config.yaml
n_layer: 14
d_model: 224
n_experts: 32
experts_per_token: 2
d_expert: 64
d_shared_expert: 128
activation: "reglu"
moe_layers: [1, 2, 3, 4, 5, 6, 7, 8, 9, 10, 11, 12, 13]
n_empty_slots: 4
router_score: "softmax"
normalize_top_k: true
routed_scale: 1.5
balance_loss: 0.000136
balance_bias: true
router_logit_norm: 2.0
init_std_router: 0.0249
lr_router: 0.000547
vocab_size: 16384
norm: "rmsnorm"
norm_eps: 1e-05
tie_embeddings: false
optimizer: "soap_variant"
lr: 0.00914
beta1: 0.95
beta2: 0.95
batch_tokens: [32768, 65536, 131072]
seq_len: 1024
train_tokens: 258900000
steps: 3669
dataset: "wikipedia_en"
Below are experts of layer 6 (counted from 0) of a mixture-of-experts language model. Rows are named router (the router's row for the expert), gate (a neuron's input weights, with its number), up (a neuron's input weights, with its number) and show model dimensions 0-223. Each number is 200 + 40 x the weight over its row's rms, rounded and kept within 0 to 999.
After each expert's rows: a language model's description of what the expert responds to. This comes from a sample of Wikipedia text that the model never trained on.

# expert 10
router,235,282,221,242,160,217,233,161,232,191,190,266,146,214,177,171,225,205,210,133,272,226,236,110,221,164,209,224,201,141,262,241,189,203,202,232,174,176,154,213,217,207,97,186,222,153,164,211,176,210,232,199,155,188,161,140,243,123,228,116,200,240,102,198,173,184,186,228,179,242,201,229,242,203,214,214,274,199,141,139,212,178,178,155,177,233,133,150,213,250,249,185,222,142,190,146,165,179,250,183,227,252,174,195,205,209,255,124,165,204,157,162,212,313,262,169,252,102,231,223,198,212,234,234,172,155,207,246,241,227,188,190,244,198,167,178,137,192,199,107,240,196,236,187,170,212,214,248,169,188,191,165,238,270,190,168,225,176,212,249,152,206,211,161,197,151,197,211,165,157,166,236,200,138,179,226,135,230,257,117,286,245,209,209,184,237,192,174,130,271,199,178,180,141,241,160,235,160,177,220,211,188,243,202,205,252,212,173,160,294,216,228,191,214,230,144,193,224,189,245,274,223,253,258
gate0,224,241,137,244,185,216,243,174,194,241,195,223,287,163,187,312,241,220,161,277,235,226,156,205,222,215,248,245,196,186,160,222,133,231,150,203,275,176,170,218,204,130,169,191,230,175,201,161,199,238,267,208,251,267,173,217,208,194,307,203,247,225,199,225,239,132,225,217,265,162,202,175,154,178,170,209,191,212,167,259,192,228,200,129,187,202,172,210,231,258,280,254,208,241,263,215,292,223,229,261,155,253,211,216,223,162,169,202,177,196,227,171,225,169,168,243,211,233,254,163,207,196,224,281,160,250,200,185,222,188,259,242,217,171,132,184,235,214,237,217,230,137,188,208,215,217,233,145,238,218,237,273,183,213,213,198,188,218,316,209,223,156,227,230,136,257,132,241,251,225,193,126,179,272,155,210,234,245,188,157,159,112,226,214,224,175,226,187,189,189,171,221,194,208,194,233,168,170,234,134,184,229,157,153,177,290,214,167,223,194,188,232,174,148,141,123,247,178,191,251,213,256,159,274
up0,260,251,140,217,217,223,175,124,158,186,142,226,165,194,223,304,173,194,182,203,184,121,187,248,296,217,221,265,193,190,192,212,183,205,179,226,316,189,166,159,217,131,165,241,194,199,147,216,191,133,253,193,184,141,185,230,184,225,256,204,185,208,202,226,233,144,265,236,219,176,219,204,160,163,194,198,155,229,161,233,242,186,216,161,195,219,180,230,160,207,212,226,219,222,295,229,251,244,180,249,178,197,171,223,208,138,198,199,78,138,203,262,185,166,221,224,236,230,285,230,227,254,195,252,175,179,171,136,227,188,199,177,267,205,202,224,268,239,190,239,190,224,170,274,140,183,262,194,223,182,208,276,248,180,217,212,209,162,287,133,239,202,201,186,203,199,170,254,221,227,247,156,157,294,219,284,244,214,232,173,221,167,238,245,244,219,203,157,226,184,241,236,165,200,156,180,120,232,210,128,246,210,205,263,205,280,199,232,250,205,178,209,176,134,162,170,214,217,192,211,225,217,111,266
Description: Adverbs and function words. Adverbs, auxiliaries and connectives in running prose, such as however, too, almost, not, or, so, appeared, went.

# expert 12
router,162,141,179,172,212,240,194,207,184,142,200,192,172,205,150,195,214,142,265,158,167,233,199,267,212,135,236,196,191,242,183,177,238,175,192,189,127,205,203,202,175,183,200,157,170,215,174,190,167,265,219,123,182,216,192,182,209,194,224,285,178,235,157,201,240,231,224,118,166,167,264,234,259,204,260,169,202,224,265,213,172,140,158,218,162,171,294,201,175,154,201,207,71,152,157,249,172,153,256,230,181,176,201,244,149,199,155,194,129,233,252,148,139,192,202,184,243,272,220,105,132,211,196,208,201,156,217,220,224,214,159,242,187,242,188,232,232,229,257,159,268,235,167,216,196,244,193,257,275,169,278,185,219,184,243,240,186,158,252,175,176,223,220,186,176,243,236,180,223,189,235,202,142,195,145,313,228,134,225,271,212,217,192,249,133,263,203,219,153,206,202,179,136,254,235,165,210,150,263,170,231,242,157,149,132,177,188,174,127,149,210,184,251,174,218,174,115,204,229,191,202,250,173,194
gate0,111,206,243,159,218,156,196,239,201,152,190,215,187,151,115,211,238,217,186,190,104,178,245,248,129,170,118,253,268,185,175,242,218,187,183,190,196,213,202,251,250,176,184,250,250,240,202,189,202,159,268,308,178,270,177,229,247,185,293,191,182,161,197,210,225,160,261,161,218,141,153,251,184,155,250,223,205,164,239,209,218,166,237,215,207,218,217,151,283,222,203,219,205,225,185,244,191,128,200,245,217,267,181,219,117,204,273,165,150,282,215,160,208,254,230,216,188,237,210,207,204,165,222,199,246,205,199,190,274,203,161,190,191,185,233,252,150,247,164,200,198,140,222,253,219,235,158,177,144,211,282,190,209,190,211,221,140,169,246,159,120,217,213,256,195,202,193,206,157,286,174,204,284,182,230,166,248,156,127,234,197,212,210,197,214,201,193,202,125,111,193,161,145,250,189,122,172,176,221,231,130,145,228,168,176,150,248,212,189,178,255,220,216,197,152,228,203,160,245,174,158,266,182,162
up0,232,220,188,251,205,209,232,125,136,234,240,207,211,219,301,215,170,198,229,192,220,202,134,153,241,229,243,248,149,203,140,137,195,178,159,247,220,150,231,150,187,222,202,141,169,160,163,198,203,229,191,135,228,153,168,94,160,251,102,298,195,224,215,158,208,199,130,305,153,188,260,212,256,234,144,225,183,190,148,197,203,245,192,148,168,177,160,292,164,167,185,233,94,141,238,121,189,213,183,147,210,137,226,174,220,182,225,229,170,189,247,222,188,179,132,231,144,207,249,174,204,250,167,256,178,233,176,208,210,187,241,256,172,168,142,174,233,143,174,247,199,262,148,197,174,181,266,235,261,224,158,168,156,149,207,199,200,247,187,235,217,200,167,164,221,187,239,234,249,152,269,166,222,202,214,246,184,145,270,162,263,158,179,194,207,239,219,241,212,263,201,173,210,135,187,281,248,167,154,214,164,232,171,237,234,210,195,156,200,183,170,192,198,219,168,135,198,213,173,239,159,176,185,179
Description: Proper name beginnings. First piece of a capitalized proper name for a place, venue, band or publication, such as Los, Hong, Mo-hegan, An-imefringe, Gro-ves Stadium.

# expert 9
router,261,233,226,260,221,126,264,271,247,177,221,163,169,284,144,204,233,161,160,248,188,219,179,252,283,271,202,244,254,159,182,182,270,251,265,260,227,223,209,184,186,143,221,213,209,145,191,184,227,165,231,191,161,197,216,206,130,242,149,202,295,186,215,262,214,157,136,248,263,249,222,163,213,179,126,175,129,216,202,142,244,167,231,232,140,202,216,199,190,218,177,179,216,196,120,202,149,200,201,240,226,159,195,209,158,238,212,191,212,202,249,185,180,129,227,210,238,203,286,181,154,182,201,199,199,234,247,177,175,208,244,173,160,138,228,202,99,198,161,152,170,238,220,179,160,206,160,290,161,192,138,204,245,259,136,198,149,187,191,192,165,246,164,251,198,230,206,223,193,168,227,241,172,227,224,234,166,157,187,211,153,146,220,160,219,225,162,171,251,240,227,161,170,298,246,291,207,150,231,188,197,168,216,221,229,218,271,241,154,122,181,156,186,266,215,182,219,150,234,144,204,247,240,160
gate0,180,262,229,293,147,237,270,138,215,172,153,186,210,191,187,231,193,183,233,187,173,219,212,181,219,342,201,255,253,160,217,176,183,202,191,207,191,306,229,184,137,169,202,160,149,232,199,157,198,235,190,249,212,175,221,196,130,145,220,233,139,189,247,180,261,186,162,167,255,197,186,252,274,188,210,225,188,218,209,141,237,191,228,162,217,176,262,134,268,288,170,201,201,236,194,180,259,169,219,237,177,214,165,146,229,155,193,190,139,200,141,208,249,216,176,245,162,236,291,221,150,163,212,245,145,200,144,183,116,200,193,192,200,212,169,142,227,256,180,210,238,212,151,237,241,168,211,278,181,212,245,162,179,169,179,194,187,206,210,204,181,138,240,127,196,181,259,179,214,236,171,201,153,214,177,231,211,178,137,181,162,230,170,224,151,216,171,187,150,204,138,154,115,259,197,198,211,222,189,156,240,143,221,219,215,185,121,135,176,142,107,184,133,282,238,215,171,219,208,237,219,217,120,138
up0,156,232,197,193,194,224,220,181,229,215,159,205,196,170,236,269,269,226,205,243,132,193,202,287,163,254,229,233,245,225,202,192,237,182,194,238,150,269,179,117,174,200,165,167,223,193,228,125,276,289,221,169,149,187,185,180,197,184,213,183,150,139,236,184,202,192,191,248,228,159,207,196,191,177,136,215,183,300,192,189,234,172,195,154,242,201,253,176,266,292,159,274,263,261,222,187,204,199,251,249,227,193,265,182,261,187,197,274,161,207,188,238,153,206,176,221,249,159,236,154,225,159,236,217,175,183,279,148,174,190,134,188,162,248,184,204,257,210,164,207,175,192,221,156,255,185,220,209,274,198,242,204,229,178,120,187,222,213,154,145,184,139,152,117,280,139,161,183,296,210,228,177,173,188,223,231,195,210,122,244,141,196,116,257,191,212,188,98,98,193,173,177,123,235,208,212,213,202,190,224,230,227,186,168,238,162,157,178,211,177,183,178,138,164,222,196,227,221,182,163,171,166,197,259
Description: Table column headers. Header and label words in tables and infoboxes, such as Votes, Candidate, Turnout, League, PF, Batting average; also closing parentheses in table cells.

# expert 23
router,167,226,224,255,196,129,130,224,251,254,176,225,140,195,243,176,158,160,225,138,194,171,140,260,176,139,175,202,183,226,176,157,113,179,162,219,114,169,276,217,139,182,181,190,194,104,135,217,211,229,182,212,220,265,302,197,250,253,262,258,150,216,265,161,165,226,155,222,218,226,138,229,220,218,254,207,209,185,183,178,164,118,151,230,174,173,228,255,190,174,150,170,211,214,275,274,187,146,170,257,187,199,235,152,247,221,202,173,182,143,219,188,250,180,148,151,207,195,237,181,194,196,248,181,248,311,154,160,234,188,195,188,142,206,175,268,224,200,222,198,232,234,241,167,230,196,232,217,155,229,201,219,174,243,226,210,296,254,240,181,179,143,238,201,218,195,215,229,290,234,190,259,181,123,231,166,220,201,245,186,220,263,158,197,159,188,202,173,197,217,147,198,212,182,253,202,189,156,187,253,228,260,162,237,226,166,239,137,247,165,216,177,165,180,219,248,204,165,177,223,172,113,130,230
gate0,193,125,173,235,213,77,236,146,185,212,200,157,239,123,223,174,177,161,173,222,237,184,140,198,217,191,189,200,184,178,191,209,169,173,292,206,133,130,135,210,236,257,200,187,170,197,217,183,216,140,188,215,200,213,216,231,156,203,168,221,251,162,211,224,202,202,143,158,196,164,200,210,110,249,184,254,186,137,242,205,195,210,135,177,246,203,254,315,266,199,230,250,222,126,282,143,227,249,240,163,207,217,149,194,153,172,264,192,234,219,189,203,209,144,214,141,257,146,203,212,207,158,156,153,205,197,178,188,226,271,212,213,228,302,124,208,105,194,211,176,161,220,200,132,283,159,221,233,204,132,238,253,243,190,192,161,135,262,180,229,197,193,216,155,181,159,202,215,204,219,133,251,161,170,232,116,194,286,231,225,215,187,195,142,197,197,180,196,205,198,194,161,217,179,164,196,209,237,183,236,173,230,183,203,202,213,205,201,174,203,217,190,128,130,103,243,168,148,250,151,158,230,131,237
up0,192,125,245,231,174,195,210,161,185,216,187,215,188,148,207,193,187,195,166,183,241,180,191,196,247,177,205,215,149,158,226,185,201,226,231,226,284,196,202,210,140,228,173,161,181,152,203,230,222,141,150,156,146,181,220,215,244,220,228,197,154,151,175,160,229,233,176,260,193,146,157,189,262,202,183,210,144,253,192,223,196,132,193,149,183,188,191,251,252,189,182,208,231,192,323,267,202,186,191,284,208,262,227,180,207,259,236,242,203,222,154,243,202,258,211,178,191,154,44,173,188,228,148,185,213,195,176,116,251,257,211,193,167,175,218,233,157,215,211,159,232,186,256,139,245,168,259,266,231,204,235,237,180,227,182,225,215,284,222,261,209,147,136,190,285,252,178,278,165,146,180,256,163,197,254,255,203,247,182,189,147,266,253,176,176,215,178,147,274,216,226,154,112,152,195,208,247,232,203,280,185,174,168,144,199,228,187,205,185,231,194,164,221,213,106,139,120,141,169,217,212,179,225,193
Description: Name-initial capitals. Capital letters and first pieces opening foreign or uncommon proper names, such as G, Kh, Sch, McC, Zh, Haute-Garonne.

# expert 0
router,202,268,269,244,246,190,138,271,155,202,209,172,207,240,255,221,187,262,249,158,235,212,213,291,281,106,127,189,183,195,188,240,145,128,163,166,83,264,162,91,211,170,187,149,235,180,173,218,159,229,192,246,213,164,252,186,235,183,184,154,195,273,184,234,254,210,171,237,206,179,232,244,178,226,213,177,186,150,179,180,153,241,202,196,240,202,242,255,172,259,208,317,153,195,207,209,171,176,221,234,261,123,195,188,209,164,144,243,191,204,251,134,227,240,180,178,197,167,274,200,238,244,196,200,231,191,213,160,220,187,184,209,139,214,159,201,182,177,155,228,174,257,210,212,230,207,233,177,197,214,159,240,189,261,168,244,153,225,225,191,222,141,238,205,150,176,235,286,279,213,249,267,187,154,256,239,269,203,229,206,249,238,218,296,148,202,219,130,122,234,223,204,288,202,213,195,249,163,213,187,217,212,228,176,191,213,183,225,183,189,219,230,205,199,241,170,168,191,207,160,220,126,176,234
gate0,194,209,235,234,264,239,197,203,213,240,168,254,157,155,181,219,201,225,174,254,208,195,190,194,160,172,190,260,222,222,172,137,184,241,221,228,226,197,225,160,183,212,238,259,202,150,146,231,190,210,169,253,183,134,225,237,184,231,161,167,179,287,205,193,184,132,183,155,188,168,190,155,155,231,202,208,200,172,208,161,261,269,255,234,198,196,182,229,196,227,245,239,226,185,219,229,240,249,144,186,231,205,240,233,219,187,187,160,262,208,221,183,103,148,250,235,145,203,269,172,295,189,139,253,171,227,270,234,226,157,171,197,185,156,210,226,184,123,266,151,169,195,123,223,204,232,228,165,238,181,184,192,259,154,155,221,184,125,136,250,221,211,347,177,217,191,174,219,194,219,295,260,84,188,209,186,153,228,257,204,220,174,211,259,238,255,199,146,205,159,121,265,206,132,217,185,212,207,247,173,247,309,177,245,201,245,216,211,197,190,222,224,212,154,209,124,203,204,140,180,125,226,222,175
up0,160,169,172,269,223,182,160,250,283,174,221,140,229,299,237,121,188,165,231,196,238,186,157,188,226,248,230,185,220,209,140,204,211,233,203,335,199,153,181,207,136,220,182,175,194,214,151,166,158,177,218,224,246,197,219,324,225,152,194,187,124,219,167,227,136,221,207,182,212,231,221,262,135,281,258,233,184,176,262,242,229,155,202,238,134,251,195,205,193,194,182,212,185,181,161,228,210,211,222,222,202,226,169,198,153,188,137,192,173,197,263,282,220,209,284,176,259,162,165,242,233,136,238,157,214,193,240,213,224,288,229,190,250,130,141,187,224,218,162,234,207,221,248,153,165,206,198,295,163,169,212,177,189,209,219,148,175,200,120,224,134,166,175,183,218,157,226,244,206,204,151,151,227,222,209,224,209,218,225,174,184,223,202,130,231,93,256,228,207,266,218,171,200,213,250,155,244,220,242,179,172,206,193,262,149,202,261,178,261,166,254,169,202,213,171,207,170,168,221,243,241,220,138,255
Description: Lowercase word-initial fragments. First piece of a lowercase word split into pieces, often a consonant cluster or prefix, such as ab-n-ormal, de-generates, pl-edged, self-determination.

# expert 14
router,242,213,234,166,150,214,236,90,229,229,173,213,223,155,158,224,220,185,132,215,218,268,140,135,143,233,169,231,178,220,210,217,215,211,210,227,150,225,260,172,162,236,218,276,193,165,166,237,152,191,202,207,222,252,150,180,194,170,211,287,230,232,240,134,242,215,186,169,198,218,266,187,192,164,204,253,246,241,209,224,218,217,128,224,121,271,125,152,218,170,151,141,265,255,248,185,219,146,184,163,123,237,196,156,229,132,186,207,183,182,211,206,212,138,200,226,118,150,121,174,150,146,191,175,160,232,197,187,221,167,253,178,266,180,221,201,260,183,177,221,207,165,192,201,128,229,217,260,285,204,220,163,205,277,210,168,239,241,159,190,202,229,173,149,126,180,235,202,140,170,194,177,187,188,228,110,160,178,232,202,195,208,174,214,217,234,143,144,213,183,238,231,142,153,207,200,261,141,141,189,187,201,222,277,186,202,145,207,210,228,229,257,129,127,140,171,161,196,135,227,110,214,171,180
gate0,245,198,232,227,166,193,238,184,198,239,151,201,274,127,230,182,228,208,265,194,215,144,222,196,246,223,125,178,182,186,178,162,174,92,221,201,259,216,221,247,186,179,292,187,189,250,274,198,199,191,218,110,203,247,252,168,297,177,136,146,246,202,188,262,168,270,190,173,239,168,233,142,149,134,193,151,226,221,209,247,183,213,282,169,202,280,183,248,200,168,214,271,206,198,164,221,143,303,234,215,180,171,207,183,208,214,156,166,185,208,154,271,225,229,212,163,118,198,132,175,196,174,176,155,159,183,119,187,218,191,225,199,202,181,254,269,140,219,200,206,128,214,219,171,163,185,193,203,228,277,175,196,163,159,143,199,142,203,183,177,245,197,234,206,168,206,182,188,121,226,266,222,225,193,154,212,221,224,202,270,172,194,181,149,196,163,166,167,205,206,232,288,175,134,177,186,236,240,239,202,131,245,191,245,249,200,234,154,149,243,273,156,216,229,207,244,167,202,284,186,239,158,231,153
up0,171,202,207,215,210,121,216,231,190,190,155,168,218,196,256,196,252,209,198,190,190,207,212,185,239,204,159,210,241,189,226,219,225,203,251,247,214,249,221,230,221,214,322,172,242,169,232,215,197,230,270,130,158,211,227,165,248,164,201,157,292,189,174,204,219,242,184,151,236,158,308,131,133,179,199,121,228,230,235,255,190,140,289,178,219,330,139,154,143,141,151,231,205,231,186,220,212,208,232,279,168,180,235,160,221,236,209,218,261,240,169,227,194,194,194,156,137,171,169,205,156,141,171,178,150,231,132,149,242,234,234,221,237,221,218,224,174,256,199,225,138,176,290,100,201,221,192,218,266,281,143,244,142,151,146,225,193,178,146,186,238,195,253,210,193,235,176,201,181,186,209,211,211,251,112,188,262,197,214,227,148,245,174,153,236,163,179,172,203,205,196,177,187,151,200,164,204,210,187,188,164,209,183,237,229,115,209,199,160,168,263,155,237,188,250,247,183,151,243,210,207,193,245,131
Description: Table and list separators. Pipe cell separators in tables and commas between place names (Lincoln City, Oregon, USA), plus semicolons and closing parentheses.

# expert 31
router,236,181,125,144,165,203,225,253,229,240,210,96,210,159,207,277,190,195,152,184,274,229,195,164,223,165,238,225,232,237,156,192,169,206,141,211,207,144,160,213,121,160,186,178,217,173,208,239,162,230,244,230,190,186,226,227,189,161,225,275,242,200,206,155,144,163,212,173,215,299,160,107,208,196,107,170,237,215,152,231,196,135,214,296,215,199,211,231,231,279,167,216,127,154,189,251,162,184,226,225,151,217,286,206,220,191,182,204,191,156,139,258,225,185,135,199,238,257,207,132,159,270,163,167,220,293,199,228,178,194,217,233,199,132,251,212,183,141,198,181,165,237,231,138,152,163,152,245,196,180,190,238,162,195,224,239,221,161,155,212,216,260,200,250,164,139,132,162,228,121,203,190,209,161,161,166,127,168,174,188,111,159,139,206,189,193,227,165,245,232,147,185,178,119,186,214,229,194,209,219,175,245,220,209,178,141,159,213,160,222,224,201,235,204,171,186,171,255,260,232,188,244,149,252
gate0,188,202,265,169,176,131,242,237,174,225,234,152,168,235,207,312,289,191,175,243,215,199,246,117,245,148,209,261,177,157,189,219,159,230,177,172,160,189,151,221,205,186,146,140,261,195,197,188,213,217,176,222,286,176,200,114,216,246,189,209,170,193,141,263,114,224,80,80,218,230,207,219,242,281,195,184,184,188,225,206,228,183,178,222,149,220,205,201,158,227,188,225,138,248,241,198,224,223,192,134,186,180,243,172,213,269,170,216,177,173,182,228,268,205,185,233,198,215,140,153,170,162,232,208,251,199,161,217,193,193,176,145,249,276,193,197,246,174,238,202,261,225,222,200,242,204,175,162,254,192,172,230,176,170,223,189,190,203,183,143,247,234,163,226,243,158,293,254,220,181,107,215,186,208,176,149,159,216,112,179,210,277,129,164,200,246,144,241,206,251,195,213,205,292,180,182,214,130,208,239,152,234,201,172,188,273,204,228,203,202,171,164,217,154,198,236,170,176,172,170,268,254,223,227
up0,231,222,110,199,215,271,181,212,205,190,203,188,152,189,208,102,156,148,191,150,233,172,240,182,190,251,152,183,232,204,142,197,303,249,268,224,265,234,214,157,222,101,198,211,192,196,175,164,235,228,228,200,195,195,183,232,222,194,246,186,215,209,199,190,237,163,272,228,199,151,186,182,150,114,212,191,186,200,268,197,178,243,213,180,188,225,216,239,183,206,232,205,170,238,228,262,176,168,157,215,246,185,187,239,192,147,182,196,225,214,196,239,161,118,272,162,208,232,237,251,249,224,178,207,142,171,242,223,158,294,208,231,213,126,236,164,175,156,176,252,162,171,173,174,171,216,265,239,175,126,161,185,151,208,173,225,214,198,216,269,130,77,184,220,144,191,175,236,203,222,347,145,231,230,217,259,246,166,227,198,167,151,238,274,238,196,260,180,192,169,231,200,190,231,150,209,184,159,263,222,210,160,183,222,218,157,208,154,169,132,232,212,194,231,123,173,271,222,209,165,135,172,131,244
Description: Proper-name head nouns. Final words of institution and place names, such as School, Railway, Stadium, Avenue, and coordinate decimal digits.

# expert 4
router,149,198,237,193,165,242,165,239,196,228,242,252,158,208,225,162,199,198,182,202,169,185,249,208,246,184,236,227,169,185,168,181,219,174,161,109,176,195,240,253,143,184,198,149,169,168,158,194,148,191,238,286,191,230,181,178,262,215,154,280,169,142,243,210,156,200,141,193,250,135,186,174,186,172,315,207,175,163,184,157,233,289,151,278,188,210,286,178,242,156,232,202,178,281,177,212,205,187,303,264,219,176,158,212,176,186,223,147,190,195,135,132,278,193,150,275,144,180,194,199,168,148,184,244,223,204,145,136,222,225,192,284,137,112,224,213,183,272,228,201,223,198,187,243,190,209,137,184,197,247,193,214,109,219,262,188,249,177,200,179,179,222,204,194,195,210,235,227,195,145,143,207,170,249,236,221,186,201,245,229,166,221,168,197,211,102,224,165,197,164,235,181,223,175,240,274,256,165,256,211,185,180,203,146,234,181,204,173,186,157,246,235,215,226,268,206,140,138,229,209,139,202,266,152
gate0,119,159,220,222,114,120,168,170,203,254,157,155,168,239,209,155,239,264,190,212,270,176,202,234,244,253,161,148,234,162,201,153,193,204,185,224,192,235,138,201,202,254,168,280,204,162,271,240,220,203,230,270,223,241,185,195,285,178,277,259,149,224,185,191,170,159,245,227,175,253,183,216,180,210,116,173,182,227,137,143,117,245,173,264,179,169,158,204,225,197,208,184,165,201,185,211,168,176,114,151,221,225,215,178,203,250,214,222,136,141,178,208,174,200,235,183,262,202,290,260,245,244,216,127,188,193,227,146,258,198,151,205,229,187,194,266,144,189,151,177,190,243,142,145,235,234,155,185,169,259,207,203,211,259,173,166,236,227,216,131,216,174,192,178,237,226,221,130,187,282,279,247,222,208,185,186,168,207,205,163,156,153,233,220,227,247,203,211,150,214,174,156,261,104,214,246,247,264,235,159,160,172,179,159,242,219,221,250,201,163,224,210,161,205,219,235,190,219,210,240,120,243,249,212
up0,166,177,186,180,87,180,200,191,214,231,159,196,162,265,189,141,218,230,196,221,277,205,209,227,273,243,135,136,243,152,210,137,215,195,216,205,131,150,196,261,194,199,142,270,217,198,221,200,178,240,264,240,223,231,183,191,251,190,277,195,153,267,225,117,156,196,259,194,193,246,233,205,219,203,200,171,140,257,148,156,229,229,189,152,217,203,192,194,232,208,159,226,172,200,176,210,214,150,172,181,202,228,205,198,246,232,160,209,177,176,164,201,205,245,249,276,275,200,233,235,294,230,242,169,130,204,199,108,237,165,200,159,212,178,166,236,139,302,142,206,249,212,176,165,188,150,148,181,145,256,221,213,218,252,149,238,185,144,193,158,190,220,166,184,151,270,180,135,162,227,253,218,214,205,187,190,202,137,215,224,203,133,264,241,225,263,175,237,190,268,147,221,263,167,207,234,250,275,223,172,199,152,141,121,249,199,132,208,240,126,192,181,202,177,256,201,201,187,189,216,115,229,220,198
Description: Table separators, header abbreviations. Pipe separators and first pieces of names or header words in sports and election tables, such as Pld, ±%, Win.

# expert 28
router,240,157,179,223,272,189,159,231,200,196,236,221,169,231,200,263,227,132,214,158,215,156,179,175,181,133,245,276,146,290,210,158,206,261,241,163,218,165,179,180,236,233,195,172,184,157,198,228,232,227,151,161,276,231,234,197,264,254,208,202,229,264,160,135,130,223,148,193,155,196,208,224,260,177,163,275,150,185,193,204,179,233,204,180,162,145,178,158,226,182,166,135,240,205,220,189,221,214,202,226,198,193,169,174,206,253,243,215,276,251,167,208,226,183,215,157,236,202,193,187,249,217,138,161,249,215,239,135,236,260,222,249,184,233,105,233,207,175,231,179,172,194,218,227,240,166,246,232,244,151,189,170,260,235,207,247,240,169,163,139,246,238,138,98,211,187,153,264,236,107,216,211,131,155,114,85,177,191,191,233,277,201,154,238,193,167,228,209,259,219,269,295,156,122,241,175,202,212,222,208,245,221,157,240,231,184,179,210,220,190,254,180,220,199,209,196,276,252,167,194,214,191,204,176
gate0,188,151,137,235,191,246,171,167,243,251,150,219,261,193,222,215,159,193,168,220,187,189,261,200,166,156,181,293,92,185,176,146,231,165,183,210,189,197,164,157,243,266,253,127,273,195,182,213,162,221,168,235,205,203,165,158,238,216,212,221,138,118,216,176,201,118,186,199,131,240,190,289,206,240,204,259,218,211,202,178,248,221,196,131,219,215,225,131,159,177,223,247,170,229,259,259,271,194,153,148,203,176,204,206,211,178,207,192,186,204,159,225,170,124,270,226,225,187,210,259,188,220,227,283,179,205,226,187,264,158,170,224,193,182,134,202,185,181,180,237,224,153,195,193,212,271,105,143,162,213,204,91,208,128,231,247,199,127,160,193,121,219,142,267,176,283,235,167,171,234,249,194,221,232,198,138,230,223,217,169,227,238,180,163,198,203,126,179,237,178,183,279,208,137,97,198,210,133,197,253,171,175,175,249,164,182,172,167,236,186,194,161,242,191,171,177,196,180,211,166,195,237,217,182
up0,200,224,260,192,215,226,187,196,132,208,259,184,154,174,180,220,224,250,179,155,192,196,149,152,236,227,236,159,294,215,187,247,150,255,178,160,202,233,219,232,177,84,167,246,198,194,248,254,188,84,179,146,207,172,222,251,176,152,242,158,188,252,215,263,214,267,271,182,270,200,211,144,201,198,201,139,180,132,145,236,182,205,232,253,199,170,225,213,214,205,192,199,227,170,192,92,134,178,269,259,242,281,170,221,268,215,214,238,197,201,206,182,223,241,127,224,165,214,197,144,183,232,236,129,170,140,188,218,176,207,228,168,196,260,287,169,179,191,272,129,230,227,143,175,187,150,241,246,272,171,188,274,128,259,148,175,162,247,227,165,190,205,294,207,219,176,169,219,227,189,184,222,199,199,206,247,177,211,154,246,178,197,213,212,146,216,236,212,186,199,170,160,167,275,265,246,157,257,229,163,203,222,255,164,238,152,212,199,204,226,151,212,147,240,252,229,224,168,167,256,210,183,204,183
Description: Foreign surname pieces. Inner pieces of non-English surnames and place names, such as -ič, -kov, -ski, -cz, in sports and biography lists.

# expert 17
router,221,166,150,264,169,200,236,214,144,216,273,234,232,168,197,251,195,131,248,135,177,272,216,131,155,190,264,184,242,253,171,239,207,152,217,291,167,129,172,231,136,186,239,181,126,202,174,248,216,150,151,158,149,172,162,201,139,157,175,184,187,215,162,252,196,217,193,181,234,276,230,134,235,173,168,146,157,191,221,168,143,199,220,171,197,128,185,170,164,220,168,207,159,231,160,205,227,198,230,248,222,197,204,185,122,190,140,175,231,117,198,170,163,233,192,252,194,205,208,166,246,239,233,163,241,202,150,256,248,224,239,204,285,137,150,200,213,243,205,160,149,116,217,155,173,171,249,280,189,183,171,218,225,233,200,260,203,215,174,165,235,295,199,224,208,159,144,187,230,171,246,172,188,195,187,130,194,169,158,200,195,115,179,183,137,245,212,233,248,242,194,113,97,209,179,198,245,159,219,225,236,224,264,269,189,202,207,176,166,164,182,267,208,197,186,218,222,262,240,194,139,138,229,203
gate0,183,268,284,264,148,206,196,202,223,199,240,225,190,141,159,185,212,211,239,240,172,186,240,178,176,178,202,246,199,205,222,187,178,219,178,179,122,153,116,255,193,237,286,190,195,245,238,281,142,213,144,212,220,206,180,152,118,239,240,212,175,209,146,195,221,155,207,214,203,196,203,179,202,251,261,189,203,176,173,176,271,242,229,229,208,242,189,170,150,103,165,261,214,198,312,191,198,107,130,244,179,229,227,207,188,211,197,142,189,120,157,200,194,128,181,150,222,200,177,166,222,171,226,99,147,156,144,196,189,182,207,205,217,180,240,185,158,183,217,216,290,214,234,176,197,287,128,220,195,205,214,215,175,151,214,234,169,191,164,232,200,199,183,235,126,182,205,151,196,206,178,199,177,205,207,93,247,184,182,235,185,113,244,264,187,159,218,306,201,261,223,341,169,216,205,205,182,169,238,246,183,148,204,167,217,185,202,198,168,235,140,152,192,255,217,191,213,198,250,231,224,173,252,161
up0,161,250,182,225,251,193,213,183,200,208,192,218,222,266,127,255,195,287,256,144,155,188,166,189,234,119,173,176,251,183,129,200,198,169,91,195,185,191,261,170,225,241,164,193,141,156,170,173,215,173,200,242,288,180,101,213,240,188,195,180,194,206,152,230,268,167,155,203,230,184,212,203,247,207,258,172,238,127,199,235,170,225,131,236,248,261,222,150,157,196,238,231,266,153,203,202,180,209,182,219,166,166,209,130,181,192,254,121,230,214,167,120,175,199,210,180,200,181,231,266,162,183,246,219,188,184,175,205,220,180,242,175,210,189,184,167,204,198,141,164,218,173,159,236,238,213,212,216,117,228,68,286,204,188,192,165,126,136,226,155,301,200,185,168,217,213,136,247,227,202,187,229,227,145,208,254,223,186,197,160,154,178,250,231,160,242,310,222,218,219,160,274,144,215,174,170,180,241,205,173,218,173,235,176,129,223,193,161,152,218,235,156,204,242,167,215,221,191,228,220,265,224,211,140
Description: Event and region names. Head nouns of proper names for competitions, elections, censuses and places, such as Cup, Championship, census, County, often in section headings.